config.toml
d_expert = 128
activation = "squared_relu"
moe_layers = [2, 3, 4, 5, 6, 7, 8, 9, 10, 11, 12, 13, 14, 15, 16]
normalize_top_k = true
router_bias = true
norm = "rmsnorm"
norm_eps = 1e-06
tie_embeddings = "early"
optimizer = "adam_variant"
Below are experts of layer 2 (counted from 0) of a mixture-of-experts language model. Rows are named router (the router's row for the expert) and show model dimensions 320-383. Each number is 128 + 24 x the weight over its row's rms, rounded and kept within 0 to 255. Numbers have three digits each.
After each expert's rows: "comes before" lists some tokens at least twice as common just after its tokens as in all text. This comes from a sample of Wikipedia text that the model never trained on. Tokens count by the router's weight.

# expert 60
router:141153107133122095146156128133145159138122107138142112123110157123138121157131083139159106116132140119107152139172131140150108127161121119097116130109088129141108125160134153114106127104088088
comes before: ".", ",", "000", "5", "th", " to "

# expert 85
router:133174089163137090135153121091161076143057141144081102119099139147135121121105142144143134126092144151136100142197119124117111137088144171128092130094113135119106134140109155135102120103117106
comes before: " | ", "0", "–", "1", "; ", "."

# expert 8
router:114161131108155091116138138129131107125116083158122120185124127145125107145072164118133140166107138099170180143133124157152116138138131134121102149104076115139091145088112174158111157130133102
comes before: "2", "1", "3", "4", "0", "5"

# expert 45
router:127149128128162115099139151122147120113125127169101094108114147125095088129122135137170147131116129116139114129124138154120128086123153136158109164125086156136141179186140152148119090133130120
comes before: "\n", "\n\n", "The", "===", "In", "In "

# expert 93
router:152162116129123118132176128126164128084123119088135112126117110119102124124116160138150123155105160110076121130169132133139124121136158122136099138071098110136120149157116176109134095114107119
comes before: "–", "th", ".", "1", " | ", "-"

# expert 72
router:114128109164125113123137143115133122112116106119075138124128165098117098100127152132141144118127100117099159146130122132138075075123156104095135137136128145147109186190117146125147124142163101
comes before: "\n\n", " The", " He", " In ", "The", " This"

# expert 53
router:131165091128142101105146139126145155106129092145138120099119166145123062106110135139155147146147139096090146126144103112100126151109120132131108183099081117175110164134113121131099104150139137
comes before: "–", ".", ")", " |", ",", ", the"

# expert 6
router:147193121150155095115164189139139114110145170169094107085111149082123115148122138172122132147106134096136108091112103131142113149121134149144125106075065156112093137146124095113111128132143102
comes before: "1", "2", ", ", "\n\n", "=", " (age "

# expert 33
router:158205125124118119158152128139156108121112122122091106135121125107109123131130155125183090157101157143121119108143120146105090099080154157114107102091115170143123144203115098097119107142135119
comes before: "\n", "-", "| ", "|", "- ", "="

# expert 25
router:159156106163144126118188124113138125137098097135120115143114159142139145130115096138153089113096127091119119115130126095126113092153166110111087088091147112117096143123080137096093130120128122
comes before: ".", " | ", ",", " |", "; ", "–"

# expert 77
router:129146084145109140132166159122156074135073132122126101148131136146141116167087134165143088082104109139122124122164093123105120119112185117140113101107106102137103104149075124129112123131123110
comes before: " | ", "0", ".", "–", "; ", " |"

# expert 90
router:123156124125146123140185113104104089133094127145059121144122126176154112135137139160163138145115137107094120150177119123095128155133087162116112110113132125148121134162085133130101169127148105
comes before: "2", "1", ", ", "012", "023", "022"

# expert 70
router:126195099153125085132128109119123163120116127149120137147154192148082131124156128124114149089118100128084151122133140160141116125154172103143107144111148120150083154139110104130143131134121099
comes before: " | ", "% | ", " |", "% |", " (", "0"

# expert 89
router:136180115098139090151158163112136103102124119148139108093125171159133114137125116142139111115116179133128128146162116123096105143093149152148114146085102117132120142112102147099125153141104137
comes before: "–", ")", "2", " |", "1", "),"

# expert 63
router:128169109165120068149138143124106096124095112117119137163126136127143104121086135159143143109140122113148089139179140157134115142148128147131124123115119159178094142110129162147117128113132132
comes before: "\n", "| ", "0", "1", "2", "3"

# expert 55
router:132150077167133075156178104128142103142142106104108107133110102114131107128120099136158115120113080123137149084117102152143138136159179141126079153106086115138070112159090142117100135122126123
comes before: " | ", ".", ":", " |", ",", "–"

# expert 81
router:156174111108105123099149111117117148110092123090122121155125148174111135129089153133159129156125096137086140166158150156123124122111161130139116106096098187147126129149106114130142132131105133
comes before: "| ", "-", "|", "- ", "  -", "- S"

# expert 24
router:148129097134130109124157174116116108124106153114102091125128151133126106155073161150159132133127109134133144164148119162150130102143180148118116113113110150147104142162109148091112141143125107
comes before: "| ", "|", "-", "The", "==", "==="

# expert 87
router:116208112152130104131149131134138099141109110174094086157118112167156120134098154100151157167074160150127110145155112129115094151133138159128085108101101126112115147115101149158113119113127135
comes before: "\n", "0", "1", "3", "2", "4"

# expert 52
router:098144104123133117101154127121122073124144139134080129128131150094088136142142110152163129146158106119111127148141149168147108122092116132117109146151102167154146192155120114153136135100173107
comes before: "1", ", ", "2", "014", "016", "021"